Below are experts of layer 7 (counted from 0) of a mixture-of-experts language model. Rows are named router (the router's row for the expert), gate (a neuron's input weights, with its number), up (a neuron's input weights, with its number), down (a neuron's output weights, with its number) and show model dimensions 0-63. Each number is 128 + 24 x the weight over its row's rms, rounded and kept within 0 to 255. Numbers have three digits each.
After each expert's rows: a language model's description of what the expert responds to. This comes from a sample of Wikipedia text that the model never trained on.

# expert 22
router:139130155133128124112175132141173156100118179154122090108125109175175143126132094107104124124152117099141090084086118121125121147148089154127107131137153133100126123116111115142069178151112137
gate0:101108141121127156194128133169114084150167131147122176117141160129119114139151121092131105125134085121141094122095158134144133150094136102171142152128133164125093143138152132131125112148139146
up0:120149109134169173131102101110127112102104142135159112158122122119160162124130127141176098156108109107154076131087123078128135126121107100161156130132124145138121095091166146106092128134133133
down0:167122162126114103143090102099139149139119138109102145131095163118126127081138118125140148150121154179113146140130073181150126109112168123118136132122109135124137148125134180107136129123108164
gate1:130110150132098098126090130133178160090118132158098173171152110121107170172136151095126142146160125132114158158128146149160136150079139120118123142122182154091131111094148133156145112110127116
up1:125114098105110158145140131126128158127153124105151132134125056118135133188147128099113103172138175059097140103090094137135155140168177138110172104159110119099098098106147167127138165128087140
down1:069147123111157123129126136129121101134108123154129117091110166155129110117153159130150140163105101174131138113121169117131118116157160097112151089121172080118123142094135106125110124078133142
It responds to: Time period expressions

# expert 33
router:122129136143144115128112157121111125121114098105177157171161132106082127152069145133159121147110125113098148117149108118146142113133164132099136132136127149103116138134142130161128113074104118
gate0:135116151143121117113134129145105156117086120100124146112124151113137134092087115100110109102113092153136141155135158125121131140126093133143129163134124127125135131135118150131147157159112111
up0:125064083141144089123166100128114128154150106141129181108115148128105121088099118120139117163137136105095164149142156126101141114119108149143153142116116131154119138164102164114072148152135136
down0:121162122165137117151166115106104153108155129116146154083138183136115108070152135138129117113115091178087177124145130095147132106132166083138165093130166134098127133078132100127160110113105129
gate1:132118130161134108127100109101119156156132103139179125123122132142137103084088113112157188104131118110130128099122135134120121148185141142137131123118122116157104126168133137139133096122164089
up1:099118136156133159166125108151131144110113083127094060110065127144091110124115109078117153086096147124125087161128110155163123161117111128108146087161143122126087065087128165135191097126196100
down1:098162144110151101141073138095133143161097044143124081109111144106129102154143111117157102139098146112142141116164149161134139112105165153126115100126108120117125152156132142130179123109150165
It responds to: Consonant clusters in names

# expert 48
router:118162131149152130132109113137135171115121071109169113089128152127130128135160163080159121123104106123110174117156154157157110101133158152110146123125151135107115124134115154138163138115128148
gate0:101094158150123159117126151141151108114113124117109119166138107120154162126151107131097180119089134142143121125087105134155153159129108131096111099146156150139159118078157147122115097155129117
up0:120132150123141113186136132170135119109114140101135107168124120139122169141120120115123112129097120143114118112110154147110149111134134094113168128152104148131133149165061122122121196103099078
down0:156125100134117139099134130117160149100119115074128116122132162118111128127137156097123134087086128083117118125122128135134097149135147115094163093171118149106156162136152107135111109101097139
gate1:121151168109143111128087106145131148084159151110113146126113160066190135096143166089151117145168145154146145153125149188136126079158128135173098088145144135147117105112184114122105157105144133
up1:102139171128107122138116133122135121127082124140079062121109106107154102119114149146137141122088132142153145150129182122096161153114114100164115140092133124140104100103087105166169147147131086
down1:138102163115122132131092145099127175137105150131140104117123135097047125122118181108074108094099138128124147191170125139156132141141109128068133134144144095090119106156154142156095115154169157
It responds to: Mid-word letter pieces

# expert 37
router:161127121143131127090170069127135110171139138088107108107129108173137141100098130127097131102121152095158117111146099137150170167107118116140138125140155140107123118143135139114132108153115139
gate0:122140147109146122111114087120131146097129095125129151139101142167127120109114157110136134185134126127168128138150119114106145187121124115111145107130132137114124132139139116142131082079115119
up0:140134157133139106142109158133081129137134140130192136161085083125105097131131148103119107131124089115173142124114096132114118134135088133106152136167145136107088132185076140118132089145149087
down0:134115181127124126126142120148126162197114141121080130122117124131107119133100114129107093101153132156138094152118094150131115171095140130131170176117147153159123150140130114161176111112079111
gate1:154114115117113120159110111098108135132109179164115166150106180098170090069148156142156119093140120124130119115116135147136123097135120110133126142120127099133143166135099138161114142175142121
up1:145144111139111074121080139103133108117125144091143089128119142145164121095161164167132107099112127055070118106155097120108145134117120095101127158117126107116101151138125070162099153150177113
down1:122135140145117146125136100137145120125112129160080113124119141132112148100137135095164102139115109148198120122126165111108120133138125129132143138131138103103152099125118132148093130141135141
It responds to: Numeric cells and -ly

# expert 27
router:154161134112092110130111081121105075136138117141132135081124108138089137140160108135138117118141142133149134128137154129114179120165154109120072107101124141142139156141109133168136149173116104
gate0:089115101117177124168150119126116115156146145182094131125140131128115154077123101121118153152139119146131091141141094141159134138146081114176162115178160165149122140134115121130120104085134116
up0:125163136121125164156146044142104106116100107147120105131121163126149116097115145140120094109149143106128092083158085125190112067145125167119109079161134143126112132128127129090127166130117103
down0:119141089125098133122095161138132121121183106129128147092133157135105141080118108111143131128137124161144127103141104109135183137130120107109138160133186113153130112119125135111152138145134147
gate1:129158099134113148095128130092131113142111114134129162142107142138095171111130116161162144120124136100155191131091147155102170127120134139131142161118143126133134153147138112137129100136083132
up1:125121136137081149155113102129141147142153139082149118121072126177094112142123125180111130102094122131111116115124152121111107088134157170143078114133122134150128110133148105143127130118119137
down1:125116099130162152150132111137093137150128144183124147117135201144144117099051151087091125156108123146115114123135119128090124132148141114157123162168146091144145087111108115119107119107125176
It responds to: Quantifiers and prefixes

# expert 55
router:133169149119104158116095119100092133133165121069095138141107153151079135078154142130154134123129110146118138077141104104106126114129145101142107119139097062143109135113112117162142133083131125
gate0:122129122140111106109133125138152139053178129110124143124061107160132094146154147185101161114126125099122133122156149104132106124113109110154140107117154113156154131100125152176110159083160101
up0:142105124159107096140129118115120061129090102126121129137077136105145121129142099085133124125111117107100086114151191142141132131181161144135137108115150141162171122180141082116099119146101112
down0:130120116145169165112151138114165135146138130107101108140108147141107127140094182124157131105123121169123126165146074080131138120179141134147112131089112151139139162131106126155172134132183132
gate1:131097114105143110133112138152087133127130157112152077119174146139115119174078155116148151108112101140119150137132095116169081138162170148149145098151108108134143078136123166115111124077162080
up1:147148096130071189143136138139180117133154109112120111105162116123094106139100104147145131111084148123163100131139105119148097127194107129146128130113111126147097114127167074095132083146128101
down1:123155123138133123104121122109112141082098094119153123128134122130131144097164183132094121107122097122140124167157104161122137113122152129094162111155135127115145090140108163126138111125182105
It responds to: Short word openings

# expert 6
router:153147114150120072090145149128120094144195097100113092161153103132102140113152132088126118118115138134104139102137126110070129107105139096131099139130084119130150150123123123153098146126117174
gate0:143139146084127145105130118124157123181120115116121154107101093130161143162165154173107110116107137100091139099117138136173161126138138129177119174094121107101099135155160138084137141173120153
up0:121168161146137128120104119130133110116159115121117125089157125159138112156116095168096143118142128112130160107152107107121165123148133176180136116144089107121172121055105118121136157154167129
down0:129144134118125131117141124129091122108146140106127144128156156149097151127138121145091106136131098142121090115162093163136127111161146113180170152135090119128116132152150121131142129146120135
gate1:141101120106106133131141128129116071101144081098108156148094147109097162134094113097141126152100155139168113149100124162136109146088110127140079101137151131135115117109136147083169121109132102
up1:139119129150133123123133140122114120156124113120115123140155113124141107142133096128164106186128096125137070146124147167127103135097094144134142110108115146130113125111111163125140104153161126
down1:124127200170112083107139186123121186083132107117173113140119091122131097149153128135137115135101114167126129115140152131141111114143141115140121108119106127128103164151123122161134144099108097
It responds to: Given-name/surname openings

# expert 53
router:127110120165119108116110118108164128176159079142142119112112119122187172109089116163117143135100117123119116125161133149123113126142128156126153133140136164163133102098146103110160101142101104
gate0:136099103138088100119108127119126085111117124175127117128094116098145159089126128097103071191135155151118125120104128120160142130151118155138134150132193078092093111144130141137087113160166130
up0:160124142133099111153104126101120128177134132107132110085145075118134118113118157112150111133119146136118110135127174143144139169108155141166136145152150134154086144145115095145096161136158120
down0:118129125150137110116112128103133141134137163114083134146072169109124124114126100098129150102106148106178136118112123125143133123162152091131168120108114118106085141150134114115159096162101107
gate1:142092163062161087135097105129113108134115174137127128154095096150115156121069110117174169114121168143130136071091150113141154180123137085139138159114136144104124124133081145116140105124149141
up1:121154139070118088138107134141132122118127132125087137121138137109097132068087134127139144133161159112133124148193115157142138109131131095115110148151158134121104143141130147125118034115125162
down1:141142102096112118164125134162134122136124134129128156110144149079122168070143147127139069116144073114165123144112175105114105141133105135151138172132116142125136131164115141128127130146117104
It responds to: Mid-row table cells

# expert 52
router:150122153170079117121097135146119128142143177169135114147149101149107130091167129122135123118128117150123131077116126096102159101146157151128111068115125116102160177111118160114159163134142123
gate0:113090100127198120136107131114105161138124124153144131112201078182134113125100138114126120106160125152112128139141146115072126107083122156145117098126126167124121172158112115116104127116112129
up0:141097146135158151090130112139103134149111141132122168175102136118096098118119140124119138171127143114154160109117112154164122087116133086140108150155128148125142114149132137151100123125153099
down0:095128140164162132139140147091124133146133134139154136155135168120150108111145145109153116152117137167150137146099113110128121172136139152127181100132075111158072115127146129134125121117119105
gate1:095151116140107137102140141123122149122132167161134147061104122121134144073170121156099168100134119133141086130196126126116149143129157129183114092085095128103135109133114117145121128117129163
up1:154130140117117170086135165132133108123087136113122139105139121157174136145148141120130092163119109129117137125121160191144178178135089127150177122136112133130142105120102127148107111146134191
down1:150179129141182130127129120101106077162095140148125139132136106125130080122130134148104163139125089130150145104118119141118136090124129147132157142160140100121118141126146121146173149115146144
It responds to: Word-initial prefixes

# expert 35
router:123111141086092105092125133131118136079186157109134160130089141150103161170169140131151118113130135071120153152169127131095133153124118156192127112131130144155115156143149103150159107093151115
gate0:151128100095110101124166114121148168141172098154149100112128143098149120103131108114166142132067101118121162083122140121143105116144145117114119131171133113096114130105092170074144149105102120
up0:091123115128166086173109071124086139094111103118131117136126134140104156163121106131157167127168150129091105145156100132097112133099115092157157126111133138123131122170101097117115145135131062
down0:149159169096096122114157154128098116094129125146118128123135151147087135068154126153132139096097111093163150178140135133133114088195148149094113110164118108102082133119090156147120143124144134
gate1:136134166184111104112130123098139126128115165126128060143109121126144156122135121176146102117135167171112109151133140110136167146122127145106163142132107140145145116100111130146114151119143137
up1:130130119163098147133125156124139135130123100133093153158147130106151149135145121105132132079151130136132128124133159159151140129154120120089120146112119142156141173117080062131156139178109149
down1:114164099139100140146118114141093073141135080127103160130152136131141114103158174138155113130136150086116135197083133107129141077116155141162094096102090135139150121146121137107135161121154160
It responds to: Numbers and initials

# expert 9
router:123156116159140136122154132137122137094160119134119126116107139143068154109153136157108134103131138092132152171138115113163128112122125121109139112181180160125116122119108107122109141130091132
gate0:107158153112134079143116175134116110150130189146136147128173120112145111105093159097082126148124122130080150096102143123138138104102129130129096090144142134108140166141137149168126162160142131
up0:145167136141177084127110116117123113160125163159120154140145155104120144122124159084132105142164142122139129113107125115121127082115121143115101106146121159113133149133098143144118143127135128
down0:168151113139093096096118135102132112162128090130110170117086151138115122098154136121127111104147160121138144133151190123144122115127127133110122159142136134112112131124104100178133116146119123
gate1:156112129120142112146110122135150126093148159170133101087151153112161073161146119173136110178118133110110095148110151142114151141137184151118122140099144143134140165157124092114111095162146127
up1:102115108103166142116122096114118180132140124120143112132081145156091118153165120164141113169138130126129083123113147148201102136071135176130108129106142141110115162112154117135125117117120148
down1:102125112133133125114173123108180119145156095120075130110124090117102126100089153112153133104128112153163108164102154101197186168114117124114109132121151133149149098130152122144128116143163136
It responds to: Narrative clause continuations

# expert 29
router:141124089136125121155088156120139150116101107116114138162148130158132117134113148117142123164092122141126117159135147151118145096152166169091126110120147125098113150134107116140097155137132136
gate0:107150120106130116138193135135153112129124127132103124138118162116146104070137109140122105137126124117125117088106123121165144135111131137143151129101130133123147124096097134125135148158148120
up0:128123145113133093092119166154127158119110115115071094134093104148131124126137136146119110171145119132173132125072109173145126107130144107126140139105082174120144096068130125130132161134119116
down0:155155152108139134147161137091129154133144139123159133102124131147144117121137091129073121125123127161085122079157154119085139115169182093087141067089096169096090126113178112106162166123104098
gate1:132124153135090147113115064116084145146135101131126140128092113105130098088121119149139101144151123118127118113129145110166120117168110114081118154126134133111124069155128113109116167116160187
up1:126103110134120122129157119113146084173136112159124102142130110080117156067146133123127150162136106139139110132092173140168121125170073126121144109140143146147121128148124118116168123104177121
down1:111141163133154136116137158120126088139083138109151120122157166155144139123106099152106093087108134116159105092146157123142135143127133126100131089152155153183121141137086181150163129091118177
It responds to: Vowel syllables in foreign names

# expert 19
router:121124135100091100139114082160104099101121068149111129074155110148123119127134134133153117082123118113158167120091139097130150161154109140159117111125122178131153134122167146149176134104154136
gate0:124150114121122153193104125151119119122132142123092108115122138166101138136120164137124127140134094129161147079138146147138088121167119162130163161129151168124137154148122131146117181138120145
up0:143125112174124099138082100113186118097132146122153162135088118146134094127121151106120129133128109105129134111171108081159149101123136137151090140097128155089142129134137150123093137105101127
down0:123131123111095138122095150143139108092140134139108151103129149150181101132125106127118129141116166103142139137106097143122144086138163134156131102147147094144155129116095133122145167090189102
gate1:156147137134141118112110096117106147115165127113124115115122104095115145133125161103123141135144156174121154187139099086110107061119080122186117160104111144136153140130139125163102143137133180
up1:125127108151114129149122091139122111127139148109157104138099152126129117144197168166142142157095142142139123140110173129086139114168136088129097124114090140113121094125150105142130114135136119
down1:138149141116161130086130122093139171172111146136084112116134153144144145152131144133099157148108129139109126128116134118148110120138110121159148102122155106126130122167101106094104130095195149
It responds to: Quantity words

# expert 4
router:120069091095141137130115165149127164140147115128130118087154165133125135157073162110146113142063109112130162133122145140115119115116136172144146124162141121150095134129122126145094119119145160
gate0:103142122155086140161109090150162141157174129171092098103124094130072116133112174138109106155122123176093131122132185122159113147091092092093145108093125128135121152159143109102134116166130095
up0:157136125084118120123108087107152166087160081141117136118133114109115124143141143088132135122180141127122153131153148152126145126114141103184163132119127142118151151133110120122112199125173156
down0:114124137068117130109093160117117104091097098121140135120154094090153132154142124153130123113176125126117129191105139153138148134097071122103117085133143131175169131151151156116154100164102138
gate1:166165137125156138171119125145102161129144094130145121147145113119146153120145111138142142068106134116134144112147129148113132133109165101081131104139099147081135102130130137111142155108138137
up1:148128120158123164148122110106172106117138147137112180124105152122136159132142111144131088144104168149136124135110114149128142123125147128098124130155144110130107136156128118062115188130093115
down1:101133141119144126125139097136120143089068124153111125128160093117136162133113129120117132106189144158100146165203131095150130163089121149128122127117104123082135165135104143141111106111122133
It responds to: Slavic name fragments

# expert 7
router:103102143110142141194131118115155114131121109136107124123120129123163120132126145191085143147127123144121088093138136139144128114117104089086120131117141160159124129128105159124141095177117131
gate0:141127129099150130150129117118151140124104114135117058106147143149151112124080114134157166101190186124136170177121103117089102124131114155106117156127078179172140163151123137091122114151124134
up0:055164121139125090127124124132129120072122093126137161127158120069110089077128126138136122117097131135144142153165143158141168073132159113107110130133122079119132136118130139101147121122144138
down0:079139120124105119121145106141087119139153154151181133125145134117123150153125104101115135112136081127086103129111157141118132124129118152079118127086093166095110090119113160117145150123130091
gate1:106131130094110162131118133133112082131122132133123088127161121115115175113103145113124125133141117120119102180179128164117128120147132137170133162150175117156140098117119133125090104151108191
up1:154126116112139164087157115154119171124115131141127130131133142126115163137180152158135117132107184117119158167187116117097078152151140111153147112117131147117109142118079174106078141156106121
down1:111108119111130159127127104075149150106119145151098140118141104064149145154129120115104102107113105100091139105150181134172135136149084134116107069109158118107139144155107103126116163144199128
It responds to: Table cell pipes

# expert 36
router:121162095147146114103083163135157104126137147131159137101111154170144158168129164110141126077095143127154119139165128139099099162148154163149085120121093116113157124109116155154125131096119129
gate0:122164114075102153115173163137108140132128115102137104135147146147135112112102096161122121131127155110133153053119117148125108089097102101144110121146132164132128177101155130111121117141140120
up0:121115120075112144135147191106094164173106120124150120063127131083146141108091119109162162134129119132099171095126081098133130134149133099135146070093097061119130187137142127128166130135111151
down0:131121090146128116129121158171106155142123115115154123154155135140163119190102152096122140115088137141117139189169094119177130186159133112121133137147133128096167138130124157139109086162129101
gate1:088142138122147105114082150132138113114132122145096152138143127105106119127128147143130181120105091111120143167155098154122171087083156114105125089162164168127128078125174098145153135143154131
up1:143147148165115144145131125101140129087108166148118129109167145114138076161134120118149116131084128131099139157139109092126163121106121120106100165122161096113096118113115147150101127153101080
down1:119107121111154123140113120097099142152169104110107136135165137085131130148138115115150146144143162079134159122092157118127125091114145094111157157131100079129132148157118112105127102117107162
It responds to: Scripts and math symbols

# expert 24
router:117141093114151120114103160108128073122163101098103164145131113120100164115138128098163118119096115144112138094149097096104123132145163124150113102140111088160133132125116133154088111096103119
gate0:138117127139098154085114175167116139118136154105142104114118161133162123126124113110108126150125116071114122159169106087155137132146090166115144147117145118143092138140128131136133092135148147
up0:105137135158122138123163136144131131104112172126169151124124159146137131137130119134147111173100108121098176108103111115142127164131136134127140124147127107102138094143142116193111133135124126
down0:133122128151127140123174090095127113111110087140151143141147144162144109080143127129118136108155115104142111108161133104126154170109146123140118102132112150128186137132091146152147125153145113
gate1:143117112110171128086100110161096134139087166097153139152159094166146134085147158137136141130160091131125117113148154125090118142151149122110131164110137195124162124151161146161170163175125127
up1:137164165143132132074141154099138116140169122114140163133098130092140146174167106134127129125123144124091115129100090118184133134124096121125126134103111137142130109112104095140140111117093106
down1:154158122087183110158133124160137132143139126153131097150107180149111145112134156159134108106135139140125138111147152146122147129164167147130155063125141120135156126058098131127112110110117156
It responds to: Non-ASCII and foreign starts

# expert 58
router:151092151142119167132102135097090109082079143081142153144168155131158090118109118139137105104154131109152124114133106114141161101131179152112124103118111115099111110130130121120122101126132139
gate0:152103117157122152144104158097116092129165168130125078090161117147109082158143119151113146148118151103134160149146127085127127134112148166135057104109130139116139097092099142146112122081083137
up0:140147178107125101138101118152156125117147159177130091100148136138112170144124171148139157117107117126146131119134157135106145110123129113124143115089132120148114141142129151094133148092157151
down0:158152147179160123135121139176114160097121126114150111080102123137137127073155143139089084106129106139155146088117093171136134098141152136138152142110127184082147130075121169103121120093136147
gate1:091129126111127128124117116095136139079136123139116117144172099127125124126112140132128100158117107164099144141120145106120137139095155167076143125085132122104099062189135119110144092098132103
up1:139103154113087122108087155139107134114096178145123107075131136115091134157125128138106153161086109170125150100178160123145148118111087120158157146107154119157184138121122095109131154149107153
down1:103128106128138108100148138128154147131078141128098081094121146126150149130107107139131145112116137116135117079126103149101115148152137128111084136138083151137154114156142118113162107156165156
It responds to: Word endings and adjectives

# expert 16
router:138106128124129094110140188137098136109148141117159165126170119160112147128089147115134119143129146149133121148137124150121125101077147150174104113154147147080143141120144102142109115079110123
gate0:095142129160139146131146120105106107167146125185128060107116116156095109164102159105170146116146104148070114177121137150120132124117130108126129124135166111116071120108116131117134154119131118
up0:151116162147119146137124101125130111131130143067103126170120128084190173114163092116086099111121152140155131131112135120113117150112120124117102145107161146119161121081123110114171100140126129
down0:166140127100096117127124115139082104146111082140149156132113097102111102155108131141117170127134163125132154112163134127110108154102120130123153113115140146131095139172118153116134148112164117
gate1:087128113151126124126101161123104085128128117132148162131107120129140135129133139158133131111098112133143150108142140100132111145130114120128124119145083127112149180138117113128151125129132103
up1:107131178112125099099127144110112102125156140145131132138079142151149131075134134089110114117102119125186099120130137172095154125133130135107140117138138116143092110136093103151108099148147124
down1:123142119126099085114125158139137164133138140169116113092102140134109115143160113148122108127152122184104171131145200141135096107131125220112086125116116131106170114142148176142165092153102122
It responds to: Arabic and South Asian names

# expert 30
router:115154118113158135167079146123130147123146152155142154144116151094157129149102090133164138123156182154107160145099163126136121121129157109149118089114127112148147116149152088096157075107075124
gate0:111116160142154133131074103114114136132145152099106112133106102133137173192137118169140124173078097127112162137114127097156105108115141064101151109108159145133096142154165100167152112104096146
up0:147122112198135147181075106105150122149130124121137114126111141129150120158147150141098179125181158074115102151133084124135090134087112125137125173156115153158137091131169129152142141120103077
down0:130136156142112122154114147126108106141111063161121141148100141172132075130098090106131111161135162144138137094148107150096134147177158137140101139150152125157101168111139128125139106161147111
gate1:120119161128142165142151094147129123159126135128136130149162144133149128121175153152111117099091107105173096137147087148137102088138082195168125135123097085101109111132094097142154132100151125
up1:155067109140082123111112138072067075112127126143085133136091125104144131100097112122125112119125140162125116136143102112150110137160127165135089147150119152127133163140126129115146132116110097
down1:113133150121128141151139110091131068167138099112099099121152104109156098131128139114112130100066122126112114102121135126143103150110111131118116160151116117097087161150107075140159174142132147
It responds to: Capital-letter abbreviations

# expert 14
router:160129099121102081128123125130128170110149148127117127123129168149120115131139162109151137135094159111147149102105140128104127119144114104167125149096107115139142166142163133143125152139121128
gate0:126142117129132120124155120105129135125119142116110188141121172102133136118111133125112148120121160071101099114091122121127129142126121133196149102129138113152090128163134091112107120121098131
up0:147144105133119117092138131119119132161104178140112113144149130142100082146137173124130147128123148137083115121105153151142168088065076120138145130115127101133169160145080074138140122097103137
down0:124118118146073151123115152092128136117090141136094119099118151158128141100152132149120104148131137123162148111144131095124119142141123111136119153147107111142129148139119122167152116135154153
gate1:136112145068079170116106128159131117122124134146162125132111160120170117159104112106129135136148084121148152136142092115092130163118158132129113133114143110139118103136114170156102136155107132
up1:132184120097107138150119122147111118125130104165147107127149113135094118089124127148095151133098163086129155092152144123088098110142147112140134080089119087132138151167163149097121130117130131
down1:082109088133161127106090106085152156088113146109101121129118105103103159117095129142111144115135158125120153142147109088094152129100152151123139146118081123075123123131134149119113098134106103
It responds to: Initials and abbreviations

# expert 5
router:140166120147096115125133158092120067129164123126134136148161161134107139105128136128155130135090121132090140101151079130142126083149151097111126118144060101125134156150159122165130095115149130
gate0:157118140118153104110109130105082136099140140117146115119118116135124122144108172122111146137135139134098124105102154135125192116137143101107134127127098087133157112111164101141141123145115164
up0:143143148152179079076113122104079094133134136143131180111119182103102140118140123138129122135118183118113120156111090096119147161091094110151151146133122149159109142105141138160127131127092120
down0:138152113097118122130100113156125155131116112133094172110088121117134108091137079119156142122104116116197138137134144166133140191114143153155129101171136150099088133112113161119106111140121181
gate1:127201129155128144108080137109149178101096136094141102128138120131113153105122188124101089096123121170093151154098122161125168121118114087156122134126144118131138145138075104118133095161162169
up1:131152124120087129120117150117125140134152145122118099151188148108093148090072105107130116129115100136117174128129138128102124130130123144117116114109169135115122135104070081087136099140136196
down1:129163119143104118155113131121090120116163129110141123147135123118115075118136086114117099137126204149146142086128143170148131125093109136145124103088111119138180076158135142132108138141109076
It responds to: Word-initial Latin prefixes

# expert 26
router:130164103131114080119138134117088091133179149133093115134154127135107131116137161109116090098147151117065137089094129107106147097117144104132121149136097112114135174119135158147137134115119149
gate0:142128162115132094114134147102082129126151153149152181144170093167121135107141137109121165111109141130109115129170146114169098108122142071141130093118127133094090172136113102175153096149116136
up0:148099152110080131125130149118138119103153139119174122160106149131163133130185103099131141119144102055115091136095131153169081200138141132151130108134152126156100149130120156098143096132103139
down0:123154080102125088128132131136135155093092139128117133139131133138133134168156149108126087111121153102105163102082131153114177130093124144077108121156143097145105119120144151167106113113149132
gate1:128083144133173120132116101131141076177117099147071151151130124102102097139151164158130114095121082158083148114136116116141126160144102137117163142133133153110146135124147167080165148096151136
up1:109119168103131169150118096113151155141185121129120104112097124109133145095146108158143117103173156164106128060127094105137132126145124117142131143138123114123110144131110130093149107115138150
down1:130128127148156119105129101116144119080123151154125158138153122134170151115141094128143154152158100154122164153155132102120162103093088123105128152144078121182118117141128111164102139103154127
It responds to: Romance-like word openings

# expert 18
router:158135160134149116126173122139167165142125119131121113109133073135148162130114104112125123150149093111123094115098106152138116142137107111145121115158149149147131154120117105132081145154109137
gate0:131139155094102140136163120158126126111166127095105130139091147133152152129099145088132130094143176134166116140131122103169133146132122135145154148180100167096127198143136104109122159143129141
up0:194109123129096132146086161121147087124159107127114147136158106142113167117116100107155123102175123153087124122145159216138126139095131121141174119092113129105071107105130118143098153105142127
down0:107121130135157072161128093092148152113125134146097074127109090102100157109114118129106148124132149148172151133134095139142121130167090171109106126151109067163165083124176133151105101128148114
gate1:127114145119155128124121107152169124163145125100158115114117151169127096094142111129114113133114103154134140113160084142161114116118072116145119052111154103144070110079173126108133106122171145
up1:140133140116169087113140145116091106105132106161102119125134120151133129121078134120116132070090099132147122163139162126134142093148156132107150114096165158133097144103146122123100112120123174
down1:132113102141122135176138106138144161116088119142123156106079125113131117129143131107125152135157165093114161137123075127092106157146070146154131150150143125129176143178097106131092167115115134
It responds to: Dates and months

# expert 17
router:130128126087155158150132112118131190101131095103121134106162143130140175128092139102123177127103131075104162114141123113109165124107148135120141091077159124124069153155139112109124131130151158
gate0:134142140109105106120161105139133114149148125132166087176171135148157095065114129068126124110129119125134125116094075105119114126101176131170122135160124118128138138089119138128110153140155090
up0:128132159171115110144128147154122155131112138116112122126129147145160088113132134132108089109128084138118160124127123159112094121116176174126128111109143100120081101100141153125134124125131143
down0:108113175131122163138117180137089145096156117108152079077138106121110125110155137148144123130104144149156178115116098085135128150078084094155134098138122109181115098138106113082112127144158135
gate1:136124129130136102091141126109101139151078101109135165138106085117135125145131155115165138134103134147167117100082115107116122113120081128107125140104142151101121130145116121122167120130145165
up1:080088118083132101136144153129171118102130101118136144136109137112133061086156123117105148149114114145198131141109129151109114103120134131158155154157093126117090115132171138113118131136142163
down1:147165092106148103145122083090128118152120146100113139121115094145150106144125112080121132151174116167157166115145142138088142136169158114095124131100112110133174103163127131051088143141132100
It responds to: Short mid-name fragments

# expert 39
router:152116130113137127181065108101114139116107105155093138132162140140096076143101109173118133188099124110138130127145133135115154072141166140098158116109164131090094108139138130144143130095168116
gate0:117147152167074171114090103126135141118171125106136116130143122106156064155137070147143124126155094146137119106086159095110138140113117128140158111150127084158114136114136138155115165137138153
up0:159149171116135141143128134107116123169111140157163174103121164135124176149147131160109156116162140090114121128098125195132129122105125141112100117109127122147158145135071156104121080141128144
down0:123117127068129128082152116085169138126137150144146110082108145116183123175170103144085099126145139170164114097110130136099112118099155119115094158157113119129107134113102136160138105085102123
gate1:124105113155137107128131101154144145115099140142140106143157113104115088096118155141139136115134094151164136113166133150140134131096146149099147130144129155120138127133189144145174151121132178
up1:133106148102104138157121142098108118179122142068115087141116109136132145145105078153129115103122165105119127117068148087117125092177148102156125145109140114147166079110154121165140087127175128
down1:127127132160146153130130149148097127143108093115124122113130135111097147164147106100112125159112128113129086139047139103103145130137140102103134101122124164138163157120139107134120128150104169
It responds to: Vowel-ending mid-word syllables

# expert 13
router:152164130170083129082130097112103090110146105146157128098142129167129124102141149104136116077113143148113146091142108104131161126155149108103129143136109150132140161192143115155145160152181117
gate0:125107140116087129118110138125118098141106175106118113136156135107128134127140145122127112112132132145118147119147122134154109115136147176149111108094114137148121105156102140093158126143116107
up0:145136146171099135147152142135148133136084143149123109067148104116107158144114157127174144115089092102155094126103143108155154131099131184102152112159123112138136184143113091162097113127121113
down0:093096118083142112124153155118158120141111117115177125157110139127164123139150115110132141102139099067111115111088121159104128114126095134119134142095123097129138092137121146138113124137090150
gate1:089133132137163108124083154150080111128172091153092132147151113097137135124161112119090169082163122135137121136115134109158153122133154151108142116145115126129143165102143103126136118120120089
up1:172095108117151133129114126138138127129109148098129117138122139111106099099103134091124094110143119141147145113113126136139152117139114108107148106143080181102155140112153092170171088114094134
down1:077106087136117150108120136179119108150067163144113109127149106104094150169157167126117144088145151139101091175145148080136146139121139183120124106080136139125122146118096098133160146194129137
It responds to: Predicate word starts